config.toml
experts_per_token = 4
normalize_top_k = false
vocab_size = 8192
parallel_block = false
init_std_qkv = 0.0201
max_seq_len = 1024
doc_mask = false
Below are experts of layer 5 (counted from 0) of a mixture-of-experts language model. Rows are named router (the router's row for the expert), down (a neuron's output weights, with its number) and show model dimensions 0-127. Each number is 128 + 32 x the weight over its row's rms, rounded and kept within 0 to 255. Numbers have three digits each.
After each expert's rows: a language model's description of what the expert responds to. This comes from a sample of Wikipedia text that the model never trained on.

# expert 55
router:124147169133125165151168103176088154150139180060158132086169108107167137163105114073135132122106085161116137126131132116117173162126153075114151142083180127134085158094090213080128075118102142149162087062073163120106129172149100106182166139089164131132105133100095133134095121069137176085108119147165065136129078062125124115119186122121161095114162133119216121135109185100102115168128
down0:173097117117080074162108182170134162176128115170062117052150118130148082091101118103147119140089112103078161145171141228120120155092133139129188104154108125140110145125091111111122154142050161165144113077097101140086132086137130134070134178187151076159078103134084087103116113111149131151129071137084082146113108162092090158145123154101121166103134117155149158158168077138088077144156
down1:138141138117152136099101124133096140167138110135173133081088153122093089158143152141076121142176096118118077098088115137096078094124123166090149088162112132112156149110111101142129130143107199094048180105127090137114209146135117120202197130141135127068108099186164142132088129106105163174165099150131105139172077115158152161068106037086197096115112058104173153165172125109104107149136
down2:144105098153084151160146140075170107071140103141114111150175161143165143154162174091176137183141199089177100059097085137197169115118144135159114085183150123103193118107151128156117110117122142141143190120116101088103135164090144107068128136191144186065163114132118107164160109129136114152131153129097151136173116087108106140102157162135215152138111057126114165171147143120104180135148
down3:179131149173130137153120183098105060130194147094149128164136120211068163137122129137151122112158151138147181102177105147140125181143154091138120110072058136112118122150108126168106150147171113178126189159164144149125068058113142138128094139075133125154119099171127138169072177144130135106146132096094158089146149154165150156141105117136100095076087073130131106145189131097106136105085
down4:066080111134084161128086121155160201199076139146155134157132083085119184228094154133130181151088098130113139124114156107117115138137141079110118189111117101116055168151149102078097131134148119122126117122161160140101086106116155111152096114134135108149100114171148155132068095177126135114142076151113140108154159171150114096158092109122112213113084160145102121133119128151164130068118
down5:117159089114140117099145129088109130181095117085165106101132113117134078123078153134112157117192098082155150112150064107133092078171164176126106177145138100097143193130182076157126105113153159173087150164112140107098120123151153119124152073129110105116098117116172151177124094131108151136143149128126107117158129148056142135110118167136132151146119154198136138129164143152151088132154
down6:095097122091110147110131080113126064201151132146142153121078126124063135113196133155147116104089159110188062146167165104128138136094121157119110155116095140138102103121108096122147132113129096160143128171144134087126120168104098103168105070140124163089158144154073135148129109196071140131146040175100129120124138065131168136139094084165135182152171133113127095164100093085166080124107
down7:179139142073146118148119135095117116186171166139157108082142137125146095160136119108201164123139137151106119173137115123108138170121111165171142134194127161114137163099145170074201141138110130147087104135150158119142147187119078133091201174099147096106110150086186116138042148107202163113167119200133074152100098150124101149132088099163171118122124120142156106156123174099112113118098
down8:153119123131067141096159189100129125153215102088108114095208128098163109150106139110124187165117119146065213134155085105131138128120087134094170167202141107152116143118124080124179109129140164139133129154103132128111139121102157151118079111186168140159124119128145190168086122112159161158113096144148090110086069120187178043130042075117133105082125089164101124145154133105158098056126
down9:123144131111102146140096113107110135134126114110177110085133149108122145107134218127156144140145135110123127102142106155103082130154073147135082122181159149131152100092153084186061163138138115156100125111174145150191147097066153076178146121121134104049139084107116103070138075100088101145096116192123162089137147152137103142093088113089130134111126140133212083116147122120141117142121
down10:149133176067153081160088106154216074113128128089162202142115139145085105175080162130138120191069159105113160103140102154118145095134119153146187105064082134081139111097149127153128121154088142108173140114076103087134134106124123128106093156132095173093114106118132122183117098045162135151124129115072132085082071175166109140132145133063179073194078095101125100078159190084122075152118
down11:173131127067121093192179131110197055097090173143119154103136165147101123148126135125102157114085159092105172124145166083076171166201102094079110093125138075075129126113149074159154112103114084085143098034131138170147137138105097076120123105146089128098149112122154074124090162115123151082077137147145106174178093151092114165115112101110108144137146149135143125112059107084101153207140
Description: Table cell separators. Pipe characters between table cells, plus semicolons in results lists, e.g. episode tables, medal counts, election results.

# expert 13
router:152136179136092134118123123178104129131108096167145112099071173181116129119157090044151127229079076160151146143125086177156115174070144146175158133099121128165127124116075178103149121116173089162069140136101104080190128120139127128118096154147154157119095123119142172110037154165149120112140125110077122158147143076058109169110154160106113133080157149131082132126169109160148111140124
down0:148126130131121095117116132143147114115108151112101120142127093047088131150181139133089101062096171098211116167201156082131165111130114137097168143160150095124088110078158112139168094072070149135122184116170161176138089174132140189174146103093105145079167075193163151132158155091102168146060107149121090153132105069108180154119163127168134160193143145112126151156119142055098120126113
down1:149197136138048125168128070141117160127070111087128106144118132101079100065142147158120144135166186147146111094121125103109123174110158105130127171120100132157133155127156108120134113112159157132129151167167113153093123164117123061117094140108128159082097140092121190127133121127133180142139178099134166107108149153130136098072162164169135125177137124165127093113126096147147186080121
down2:148210124164188170180133178114106112128099107151103166138140093127155167191158115113078118104119113145116166148090132148169118151093115154138130100160134093122072121209076134118114119125184114110131188141084126178085129170163126097142131153194124112086166159132092093112159137112102133126115151130141119160151150118100123081159140120135079153089099129070169159117150165133131139165112
down3:133116112166131128077136122173176157109156107148158137112160203114097131163210094104163177116096092130181134160150065131089179089094134187105138134037168110090140185098132164176074172128167138172134136110175094162082150163171114163144156152153148144145166112184112142147166120157124160176133135086146126154068120158092182137182185089098084122114182086091092141125119117125099106096139
down4:090079125122122161118162162168152110117155119098124099132162117116128125170093143159105123118101122113133106082107187152103126115144137139142128188130176106152125132172154140136126175170095130197131137118152123131188163111153169069120176148116110172109091083121043138085103168116177130106176155098151007137176112105175099148135135123178163169117186142145181166118117046123125158136128
down5:134112051119127163088079221141061160140135155136177088090195172101123157112171171118159166120142147192120158120143174140135192074159098125085147133122125160091111156115077128160132110132113176135122132195137129076108176112146075124076147118143146131179105119063111116182136137094067154109164113208108139130092094196146107127117141117185128118144105099138140140154141119097168105112177
down6:196119104134116109145163121134137195075124109112104113144156074070170152083128144134130172113158128099095119050098145098097084152132182134165063153181147169119106086136145172170128126094114129094062056135128164128166114075101054105112155079139157122108107161143145130148107157155140116112150179113138120146137118112116146096124161121185095126123124111049098137117126118121142150066097
down7:105119156161114173145140138131102135136098190138102197133198119121112129150092181146164168105214080151092140070180095190188109201143179147116169142100053083117141140125130081169148160126093175123148139156139204147153138107091102124087099094152116108094125167101105117100119144108106190142101111133146147189143063129153143121143128138111098165110094109114160147163174116160124082091096
down8:183050106085161146109073109101150102107158235097122153149191161117118116138110141134147106093107179100085165070161106156130159110099091140188153137136110180073047132119116117171157126109155174105148102160140109128114161126096110141116178117090098112060129122090057146206171145132127095098136102130151150155107100154132130119111147118121115188083119183094125107077110124144029132136088
down9:104115142092131097109170171148118139099058140108175094150106106112123153112110134104078166090136104213085151161168132132132117077079082150100112114169129111155088116128131076165075150119128108126113108153087152123133122123156161093135106122124154183116117126130115118188116030109145120098192063193060095183133206125087138178150071146136151128179163167104092137146119088141147070158126
down10:144126127117150160131110096160086153149109148111124157155092123145158132185111131137132142102203101116107161135159112120131088143140129103134082112132072140142170154104139098040117105113087124159041159130126081122086138115131136111110163111149113142171139107134169189098122181157098084175110176156162147124139075068159170146144111159106090161106097170090161191178126151136098145118090
down11:158104169117123152154119176151152122170107145189129096080181138144100136106150099133116097111111141142148074122126134143125187147075137131075123103141143113130148220152108105161109149166126140130119082115139084071135086143112145167149112135148105130073119126118143138106118136205116130090158110088122089118150130138091157195197110162164092186065162144138108129104071168196182151106150
Description: Word-start pieces after articles. First pieces of common lowercase words after the, a, each, their, especially ch, f, b, h, e.g. chose, channels, challenge.

# expert 20
router:163104155102176176150180142179102122070119117122087084146164157130086164145136162140146087165094081089132125100159091064189155161156112070098119146079075116047093152157193126160114117146133161124124097111120171114107138204114123129164074061149066159116137114100126161112125079172107102091112096131143136149157121101122138142111099130151110154167150151166133202124155084117176090128102
down0:161132145116127165112132170131141114132102110128168148145093158123127076097207118145144153167142172118114093038143116158195105104154084110113130116097092132139187151141147144154122112084120141105168124163187140082096175154099164182161114103091100176134115154175106128194179109079158137097106068054145118116092072048118120071127141120121181101120129122123128082088124167096121149120097
down1:102123101134125144153123122140128082106083114098157122144103081080103186101101130123194150144120165070059137141188181102097114102068126121063176102090122123145189103105127136127090075129088119166145135108125124144156136142160111153109140164131167096123043102067151128123114099046113091170100132191078096132074044150139130118124148153068132165139107125147190191127134088091112097130138
down2:126132125136191127106116133103188087112031114085106087120148170128076091184152132128096090050154133120207088186117190137090069164129141128106109129114170148143154118098110149101076099097140099140155138169143111083153169109135096108085103133130162099170138135143154062150097204093097148126124126127139153119113158079117083135119137159179143121166081077109138122064121169084133133137148
down3:117184155048180156171153140102149144098130126145099144196167133157138156124153163072155168150143120127116143081125176139150111111203100128042157125139079097123120141142114090191181126123173121141123083101065137110195132133149154165107107075131132135124160128123101126084106103086101135127105096127117135104192133119159057139066156097147155078132083137107063190089086120116170126072079
down4:128128137097176189131109118137169062164115060108125119183135115128071086116140188159096130134154095077111106107131174095147198156163150120122131112101080160090113078152108174118122159107097096162193067120125143159156110070135108095130168146109127112113118137122125130142181185137134163139136135084098072127111142143051144196084118153082134153098119105136132144184110140189116186110120
down5:171116152119099110143133125124158163174138089184160068108165074132121124121141182218085156155088161100084074115173104157111203161144068094124139127115107056128115135145152134141128082063100075129129122100163117128099118134194129113158145122134099101170141127146130139150156091111107142094087138122155178124083160160178152126069089083130099135095081144123089094145151120109160085138113
down6:170138158134136118157104044070125107149186120193107075132112133157120132115082193150132140136119148125139129157112096170130164123113127134173164156128079086125126090096158134129073120137104131081145097124176200111163119094165131089092103118072140134141120153110098176166158111175186148062090149125135121114145145136125118141163119116145103066117163086134170104081162176087165161114100
down7:085137065126126202124126146112155177128173103090156149146088135141079176116136112126111141126065130131080104169148124111109140098166153165115136205117158073129137126129135142068159094118152107097131120124163092100163155148071139130166100112130121142108142101139113124088130137094109085162095100132144150099127120070133097161158089169192134111126076162105151170097138093154162125131126
down8:155105058088125134155095126117109139162139149138127156115110092133158183152132114143184136094096192143107105134102103122138117072123107143208108127123169154134160178177087174135099118093123167153133101084110162142096109108139182112106159192095112118128151095132083005166061126076129142120116098148171154123122134151170153111156135143100170149128143096145091169141149100142187097184120
down9:075137141103095144126148154121106148152154138117185060121108091121099131114123139095116094125107213095175117186187134142148137042140174132146114173116132133088157157099194116128150144163093120117122146085096163089135186176103166166193140186101134118153159075130140108072090140160110093147107137137144102124110100117148123151057095106057120175119162085121130123165121110119108124125117
down10:151184136045148094143145125110132150090088162108151134122107111150165160144146170118057146079114078105095096134099142097178144164161088111145105100080101167165136143118077118044140150074135116133166136141123156199194134116126171082204114188135133120068146097153118064134132078148145155176096068123120182106133098156136092121147107149103099119106106094114138121125135129143131159061113
down11:086202118149110038156178165115109087114154070090180158142115103090137106104191152139147105102135046141165163159160205111108139150125142119144046108115150125062094128113075127104106131129119165118163090107133103177101181117097100096094090156129108164158148084135113118125111089108145175110119153153122079116057110140121140075148119185110139128161163124120072188103052131107111149179096
Description: Title words and pieces. Capitalized title words and word pieces inside song, album, show or game titles and credits, e.g. Love, Show, Featuring, PlayStation.

# expert 24
router:137166145181168098130147141126182132101097121095151088166122159091152148102070130111165111126112146158133116151173099120144131144159125103052143163160080111125167138094196140164118098151196059153167136142101130149093162121175121128050095168141132169090153086176145081064077138142171115049067099128144148098087140068116112110131082138084161134105164064168130155177072103093126118124096
down0:127151142101134147089180153153109138087106153130162081090097106214121154164168177158127186114100083123171140050110240128099138070135145109122140095191120089146141133092113194164144144081123148143157098129204141139153157076108173059095105125105127147136162127134090068049096148138156128164096108122137102118131131163107142128226137133141177117076119081100125117093127091143157105152105
down1:129118169075092101129076166166086117065089085136075043127122136151178157110133143156113151173133166081167104126174181107197143214137152146080135166125149111119097120116159149140114117120122100065106128151177154165144132145137096180222157121160151139114128102140124119123110165116149140154089114123099156189117148129160169096189149112142142163092068099141134145116176128132137110129117
down2:178147171124107152119173100119141126092143099126119132160118138056110162147170131098125137111153117099142133115121117099150122105059153120186147114097155130107137132140058138083148118105122133123147107185112104170128128160155084136109127139189128103072169116104086091146111123110116172071089099157189146104154103127121193138130147109142164175080177130082145130144129148133121148036098
down3:111119134140184112186141133124096136145099078127133129119104121126110123100093109129099102110169125111119126170141090121122130095145131147064165100123108109159115096122103125115089119127143196138173093114117166145128166055132064153067165195137119103145105126126143084133067216142165179140077207155132135110115102102107080175083186170051088084141134150104120123127152110104166121111214
down4:133133110185189117107143145089143136163136156092175143169140163185091125122173161075171159093119030075148109156104097125093167096089127137118086122108099063152160052174099135083091114142170126092097151179104142108109068116102123127123138157122103151149098139174133171117164096172125137070134160099097171165078136116184087123079166191153114095113121120109133103078158137166107100128152
down5:098141121153186152114138140118240124101134125087109112110050135138071139104131137134148126125096102184127119140104123108030141133155145177094138176081169120111096119160046085106133143199092158170108076074064147169124136163121112122092074104137131090134145132090120117116136096116141120142128164147062114130148079154116118111181125130112156147116151137178145134059130081113110184094099
down6:118098145133129069186171100072080120113123150139093126148116145126089146097184090135129056099135083187126159073030119135084145108125135161154081145141127115111134125140124118083163125059128134071129080139139141188123169107174172129132123093143052142122137124077147126141099110132131170154163157120164112154164099125142125070097109085108128132172126190108197108078173128107162122117143
down7:142163116075137134101131189130145123086123097131065063101069136117172151127148153086142156062076137098114110128150133128188098113103143090148114159127119191115115154082159122126073150105081135149105141079128152082162091208122086140098071157076110053147123092136138131093085110134167061123097119150135116160131113127088126119135128197176134158103144087138123121098148167147105141159125
down8:114061136118130152138137117098138126104127157124152163209094093100125068086123125118129171140149123091138180118122129100157193081145119159162141108134155107184144097108119160101114093115079173112134121129198186165104154076096133139125149146157170057129117150054160106177143161096141107132103113152116188099157126119130071128119095047151150088130129171132128121114139105093139130141143
down9:175162152096092093132107102088121094094137103097125153131138117160166136097104134103138132113189040119118082109079150118084127167103112144172118118154083090146148143154077119095117127094085123166128148213112117084162138134073162135094102127109106150142134088097131152110099039153162118134176110161121093156110127128098103132185146212113162147092176103131142165138117202166054095074079
down10:123085082108082128108117153116104131109130154104144110102133161108149146117113124126096161153155118117154140154145176119095122072128102135094185061042124155097125172197135128087135129113141122200180126126161071151152070160102127137122062081086122066147150154081110121144073132190071122119097146106132136125141134138159154134133151098110076196136142128142095141156100147119114112136114
down11:174104070109059082072118099066084070080128085118113166155118126103146132089200107135139140143162089184132109160158130162167078112144140185122122175179133115159111128115178107196152044043157145147122154165097152088117098129121049170064092137101082157090130114098120127166087120138135122142107124165100146106106155143070100073133101163123135141040114103111159152137104156116117114087082
Description: Word-initial c syllables. Second piece of a word after its first letter, especially ec in December and Declined; also c, é, el fragments in names.

# expert 57
router:153108105168116130045191086170183042088081138122108101114151085098169154127110162116114141147117095105093151141152105072132109186125105146063123130110067119064148149139093085128082146126150137133186168100073082118108102173136151130168099149108081135104189111167114096122075117158167083131194124128116166137104114109122127143158153081131141152137083122096114111089100132074156100159103
down0:165117141124120135125127086094142166094170139126146150088131117150168091104127147125164110219079197100161048115098170165070158107126151137120131142127140091104183127120140140132129153125105072154104104155061153149137138168165098079141075134122190151131207151130105149148107173134139048136102152129146144083101069084116109132100112207104078065139115133102169135104136144071152087143079
down1:136085098137107159139137136093086178174089157108124131125173150142136108162123116093146151193108124126122116156150126134097131071113059088161128129139157141165097169114156152151133091105085166129110110122116141091127123055172188145152107156062114076122135154114138152136111099137118183171111113111106138191190143146129150037118052178077127095114073129117168146133117134127102060162120
down2:124133123101162077115070170129114139168134095095131131137152076115153137115154114093112100136129140111064113091136103080099091194166080144163135143177112149084144131145148129120129142155147120088102118140133105103064130104107109062122107079156088057120137096177130099123123122153153103151150151152127127063138173086189082136096141093103114138143090098185132184111092099122125144077136
down3:145220104124143108120109164101142172112189104174123119206112103148095089151092102216166150142195080089120145115163151164139082165110168151086137116123183157149126141073167151185137158130119124135135063119180153156147129119120163124156117154142138117125124090169114143105162129140126147134144090128171126163115145124122106149122106089081138155150130133159063114080042073055134114176098
down4:150126184102127145098110141163109164130132150163182156098086103191118127182127115099102128085174123154173126157148096099190143143178162134124128123150091087090102125094114109145158155163131116099101123140188154152137151139145133142112142172116112197163180143070108105081131142169159163148090099086118179075128078152175158121176126125145169125208041144137095132095171151143138104167090
down5:117114150146099104166118122117138139140132107093140118064098097126143122136131122136054137084166116112154123129137131038133116206096140105093165131115096163146144086163149130050104126131172180129139108137137131177122114146126115191092159138123200132114164188178132171116070129166135125090151124139101174157094112110120112119119163142149172182157113113098135179184085129168098152153117
down6:140094088160159102122128152096115122124099145143141179157076088125161117143182146145134143185151100157149137166092111092127152148085139133121163127156191125168153115069071096182085168076183162139138121063156129102045134129128106097045135101172109092099142124150170148141116164104119152090092165084138122133116138112066138096109129121134112141135093167220135108092108174131101086111100
down7:116189127101183108115134143114152125087185099172138097094120102157126113072130084133112122115166130114160123191100158114142146134152103180161115128141179139124147154098227040125128107091138194164180166115066167138161127177192122097146149151136122106128153102126136084081165124177120166094104094111132165152125127136119131095157095123157108075154113136111106173091136098124128171119082
down8:174147161205101132137116122064176122083144107127115066103143124096135098143157109168070136155138161123099091166147119071096093134085158143148148145104150151127132153070098145109130074139109107224189145117104151147146139089107142128113202154121152133124126153085108156146109091139115146136137130137124129173128200129166110135110129182120087188129128224127146077161160141136110073122135
down9:162163196144098154119107143157081134111129106147092186088148139168157124186110093065075167100089136132144183080160109122157142121157099165103062135167126140126078151129171066093130109078103119158147124158093203132100161107129171163109104096087098060141105114157123084092175136184133072105145105177040075132070081105126109104072149104113118123101140101162102129134055129128147141133127
down10:143124072098174112109123153134083096134116042131110168088085170109147178113153185060140148169091152126117139130215149120126056117162125148106080128068121111129120168127144131108141118099143110120139114168141075174102118125066163146100161114133138163139173146155118113136104106173125125152136084183109099103095057102104191122134105136156124109158104107137165161141121045130113108151097
down11:086071136158152230156139100174131130124133171097082158150153129174093064111128083143100126159113086168066159113118158125171165093184120182074143146076105100092147130126083155104083099102144160116118031127149119140108067111194113148111138109155124058135131121143150099114118113179158101165161078137113138119104114171130117112155144099125079103158092108124197111110066132122171126151180
Description: Romance name fragments, En-. Capitalized word-start En (Enlightenment, Enabling) and endings of Spanish, Portuguese or Dutch names and places, such as Rodrig-o, Heer-en-veen.

# expert 37
router:143126142072200168093112178140093131126135118147128142177088143089110114143135117113148086101100200118126066156200160093141138113103113130075150130192034063127191114130136146138146109144190118104083129104139117076114155123107094154098085102193114202073160122091127112109079135092042136095061109125127150109142125097096165162118094133168137125133144124107131132126130113069087083206105
down0:162098106116139133173151145090121172158089083143138116173166087141067100084202154145103107225108107087091084084141132135104137145074060117118189081169145112112138128119150182115186089099238143155112096166093088155150173152120067117086171119130092088131121140075169123130092153153091124085134140150162141187154101146066129115143142153153168076134191160086142123160102070106073143151128
down1:123060092110172173124132140073136108087174099074097116167077139174116120118117124137124135120099104139078109129167138101129152121158121100208095172173137150135179117029098132147091153097130144084146127125076113131153168083144134174082095167133132146133131171154104149094153118131178125130122138167180093117094161136116080165136092142135147152048119062114134151129099108141051135127141
down2:178104153100096065139119156121133141092074110084142110151110075138124192163123142127099140086111140099120159161211094136117094117117176147129116143137148082152155125155122157091040112125119214127143115085159098136088185156105101136114144144106084118061114169113100106105120121111077130089124121120112134107101149059087111159127145172186163120153186116112146111106166134117088156163099
down3:138125119160107070118121137120147133136109161160177183077128098181105131089115121113087191133149124099081165092173108177061115082095104162164087155147125117105082149146136162179124146094106156157168202148147110156107151156082110170149137061200121120143113098134134078069026182058107096097140028053066161147103074178080116110112123129170149122123125106123113093186157155123110084107124
down4:153131115154100207194113105160154039150124138119113148080124108095125075109132079163114121145093172106097182149116177139109137090101212112109170113089089133160178169093141166128128204157113098109097093151135155146117138089123158178112121136127110142167148115054050158161127146161095081160137111147095165132174155133095153146148137146064138121062101151136187106107160118136141216142100
down5:101149145143139149083135155135082093163126143123152097098096097140161107086113089111143093140151170113113007113099144115097083066137163172160143123089135144092196097144141112149173065142173142115130181127107182108160136112127076163173126107061163080146176136131162052148100139088089059122162081112119085092106107135141126088103159138119115139110093088145113180142124133126131129111150
down6:114114151070161136126094136108114164113140106072117103102165140104144149189138150150117177083112079174149056110070149105162146207131160125136092127086150084145136121145088063127154107126182164107130161127068078162126092150109098140100145074115171188089152136133101094120153152153120159154121134101160117106140097092124164108142135068124083131131123165158073142104136128136191108163129
down7:113112136156089143103110128121115120059172109127146144149156136075070166133124089112124068146145148126103165095167157094158133117224120159137193115075164099123190155111148102196148134111095167120076149138120045115080183132158083155151122096194146087110143115102097112078077145082075089091137167135120105109157102150137126045139090158150151110104113155086101157126147040115166129162165
down8:123144163104204192158167109123169139078214129172116100127102147054111145096119167113142126122088144116115152107195151125149089135157173172171132126166085054129164091096140167130136150088142142152083125159088168144112105113102127153079102133121103131102144057066127150168126159103135125179096096123124130052139127126131074150117061142212093081172107133176147134106118175150151093158123
down9:164133119103087131186084127127095114159133132146146112088129096117074128155078097127085116105166157187147098109192181111126137163137125112124160189151185165078098058133120147154109146094075081126121157159146132135076122116166112128145148167155161138101098043097151160133139145160118101118135112140152117163108083118152203161168065084070129154148107134070145134101124151156097144090121
down10:117189102145183130116163197111106139160061150123134117153144082114172121117145159044127115172108111164102076162109121148096129148114121180112112173135166127122147124109117183175083129055142183121136108106152154058111124139148133116092147200190098142103081139084180139086164119177178187124124127137121150128148122075120075156154181117131173121063085096109107156137129157160138153178086
down11:153140102123153142099146088110117135178169107162158122136105114167089149224104105153126128128137083142108141123148099181136156107108137067121155116187052136099084104145122160163113147176169175098150066143127132108054131123138088116127112164144076118116068187105130177200136129091032122106107148133115203157111168148152128155158094080163119143119099110146127154166144097111096124121107
Description: Infobox field labels. Labels and headings in infoboxes and career sections, e.g. Career history, Years active, age, Total, Position.

# expert 51
router:151115113057190162075080146147126146144149126092155125170097123075129126112168131090151097169078122134092075178164137077123112168136142092079134128144049088142139136125161156177122110101178117087084138118121114101120160140103065119115073125184129164056141096126137105140127158071066122091098111131110149111104122079118165160138096135126207165155101115114150098143170124113079065188111
down0:097174086106141160127133144096153140116081081103136080137119057150141125108112175116138220131158176178127125134123120141094108136144144183138075168168143120139162078181123118134115129089121113124129103157095101116176160141128121077122110117155065142107080133083143188091147181196130121136146060191122101119166108109090182104095101157117137099164146116072150191082145161175125110141076
down1:131174100119127097103116131138118092161160114058093098112118133103157158150150181077097128056139152102122134111078161063120152131087134108124182068129107176135075148166162110165123092122102117106179255119142156161132117105109112120087109107106130174139136112137150124156121135117125111080111158125123111141076074133157129110208148092128093097150122189108130107072142124145114119093170
down2:078112100062103191078165101153092180164151089158112153190130123099133100113075104151117103193128141093136101099112152123151130185165100100138127118111139125154086115122131096090127143128119181124140103118143187098097130134148169200100105081101098142087130129089071128124099119035135128103159142105153123134133123099173111148105108163093078130120156063122191173179097063115179132108166
down3:112145138141181145081140118080190146162129166127131139100106112084187087139126161104128138112095187135098093137061175124120119117113091186110122146126146117188111156096083143133106077136099118118051156077145138108173119059124112091147141121155147046161097162169176111080166147067161130111169121076146125100100095150148217181136115154133065130130147148141110141164131119113120073109111
down4:124152118098121140141132129135098062060150175135111078091119129104061178158114152092088110153129085139182128125160151116170099147172147135100136120109117155128109156174117127104108163147159155140116121142126120190159153107147186109096099089126119107125091132107094167141176110141139090114184144102144055104136176116152053134108172139146159114201129118192184108114136108096167139063101
down5:123094181161162132167188111101097213161115109125140086109149073156159092116172118135107057148136054108126126123110129124106139090144079109149140204125161095139106145086142113094091133165166138112193136152118124148153121099110134129154082154139137145116154169135105107186170095136163080089117133106117158122118125102194164166172058177143120159099095145139137115080097108123141156177132
down6:128124138128077159117108138075127108114156166175093138115097095122129081141158138121091178196085105111038129113075117172132140130107123118188127137098193116163146133144126112132090092099087134081134074163096118129144160103144138102200085130113119125082066156164064118103172119082098009150132156127136194109141106106108157058138153128079125132082118146184124152094097110121114083166088
down7:162088131089120174099157098138167129103120161170160096145128148117110145131164145106131127157092164120142077085153093124077096130122163136101108109173102094111139125176152155109087168069146154145076124120132113058123115154073140163149173168177125118131064063175143100158108106125089160120175200061122100104109158179116092146180137129152121171130084087111162105119100143134165142069101
down8:085232072091198148152146136141161095136131108155130124145148097192169147116078098110176065127116137108104119105152120154090138179150102080114141087111122219111133132125170136133116146100111094195142105119093144140158137137143159086134092119109166172124167160091170154179173140200135186059185137122114126123139115123164106134100177073054126075103095160100125157113132109181147174158170
down9:135126159158077100169091120196130116115136169100176134103200115102132118127176096135051121108094189097121116081124149102146103166148146181078140129170131129101140160172121174198170064086145161080127096166074150140106127156075124117119121123108130169168118116176128109154095130155115094075151107218094128117134072126138090118130142122162143126111140092158064145129178146080210148155157
down10:169152132085168191083151134125074129179125137137081113175170099099154145155126174079101099191169126123193122119117098139105114132151077120070161101144136145126099078136119141119178131150097105092060172143108132163184157064096111149072079167183054152066133149081143192159141155143133183145156092132122107102150104107125138116165120113201137145121142165101105161122162112093194120117135
down11:136129136155159105101139183121099154141189141148142178151156173130152154139131101085110144152092199152118175170165163109131134106153121139110150082119088067125185125142131096111164122144129162118119177077125092164131148108100128148139117074140117073119122144136154109123133223121089128071127065139104050179191187176138113112091090159127170116115134200081140042115136130132167162115198
Description: Table cells, coordinates. Cells and labels in wiki tables and citations, such as Turnout, ISBN, Candidate, pipe separators, table dividers, percent signs, °N.

# expert 42
router:159136173075177162138158121122076094079118106129036083193177125148089153135128155118147105128083104113147120110137126059170126092181140073103134160124095096072101138157202086177110127188187165130101115077132161119122201181118128118142125085133099151085141109092128149111134121141145121101085123143127117164145137096135135136096083131153129106140177146127135180128080091114165121109067
down0:124109123104076134149121125053116159175102121103115131088156163149110111170166182079129086182102127120194176172157084081155094132125159155147129105119113170088072174100157061107162126148133155109136130111136188150160151142123127123179079119144091159142137123151045143049128084175141140091061101098118133155098131163099100037111080178090084107153163104128136195196118081124063175109147
down1:133173078146049136076184150095080103132160188159096122145105207140110133150172142128173081123154098135088090101107111126195170141121197105167097140038158104106143147205139186135137102142146117172106091152116139133129124169058077131056090147171139119078111122129076187157065148138134122147144109132081113133147144139107128166163182097122164169115101077164141129105152121141099119095054
down2:133144173128131087122096176099143123159120145163086113101134147127102159096081133120181179133145171172159114102100148096093114120137076115139115134111136161144152119172164132078147103077062128084184106157192114103124160072160160152084125128086107109086191108163227026151138155126127160031169085085111195137122131111116102148128158171119109101080124174119125161156067177144123113121114
down3:135144121195152116075107094174154150174205130150137144118166197090066146171131152130009103106139093121127206127164155145076114144128099098132116135129123135120096125115176116102146099142110113135125098162134090097189151087155136109117102141115114122124097153128048143099139175157149141123096095053101170126118107117112190114148102148114115104100213096041131152098125125111142116028142
down4:078090120128121110146106155141148135099094124121102162187139035104131070084123130105097158138132146196113136082146136063107111091174122100165096179103129167125088193111088117155153084131164122130094205123111147096131153115134140111208097118101116131056147109078147109109104140160109133169103151151129194118113148141128200102157148112062145141134084131122066080159139142119133164135127
down5:089167107128148116164096163092136099109191153095110077186147133148114057130180113092123121110175129160112128055078125111122184092131116141102159149141122163144128171081139099141123110135083161120117192108096134107100125103087096067115081095169131107162079135156104079107104132080135092099165180100102049105151149198100128115126150082105109102104107171134112137126113124083186149107132
down6:082128125107125105075099121110084122122078111136159113118157113126123181153127153124105118098062127126137097112127127146099128086125132107125090156100160141093141161179192158111127165125133136114189130173126146042121104116073194144155095135116114138143178225146108141068147169190147114123112195143165125077123158102194091084125114123128065171098144159173131090152100143098163134125132
down7:088154093120105171120149110108110081119101148078115143125134121113141164168161101096127128059116181140112116078126163137121115081160163146161168112063168059152150116134107097131164085084153155111152133122136179153109123130112140160119139140094123097133138185132061111149099100119148115098146107146164106154144113107116132161081155151151201136151030180159154086133123109124127144135113
down8:119142139152118121152145126057114126124147123080166099131067180148080101124164133145102147110107128164111131179135145128089135167160165155143148138103111163115162087148147106063074124162121154101130186129115115094146137147159108171096123075122157125137137146113091092180167083084090107081168110118124110132116188101098100109081175127133156143126133106144121136112131119077134100130182
down9:128123144105154109150124114141156172127135087101133140153131109138178149152121141160127159114082095177103118106131135152147173170102128140153148165180171142132055140101129112138112156161139088139106190127111105191158029104154148092073131173107147129160125141148145125195136068108172125117134162132083162170165126186125085083166142152107073117128112115073147126141132143155117103106127
down10:153089132101178072158192134143063118164095139126106112161163137168100157111109171071146133132136135136127112164092121128156105121133076132139084084172081123114123144172155124129061114112156132115102130212128069061143115090107045124138106144161166157132153110115133168144098091145155175072143109086099099132116148107126091061141167124127138115118160164124108099164143112171129072055131
down11:092124130162130139128087114170149147138084156156109120176136117091150134211138121145128107162119124102124080044109139175097133157121129159125130167189148143088130120088110168136133152131108153129162143149175107089147189109099155066057105143170157132094124075128156150159160167111093162151147129190135128136070053079153149131172133124146118212104135160239071117056067152103086087114108
Description: Words inside titles. Of, in, That and other small words inside song, album and film titles in discographies, as in Speed of Life.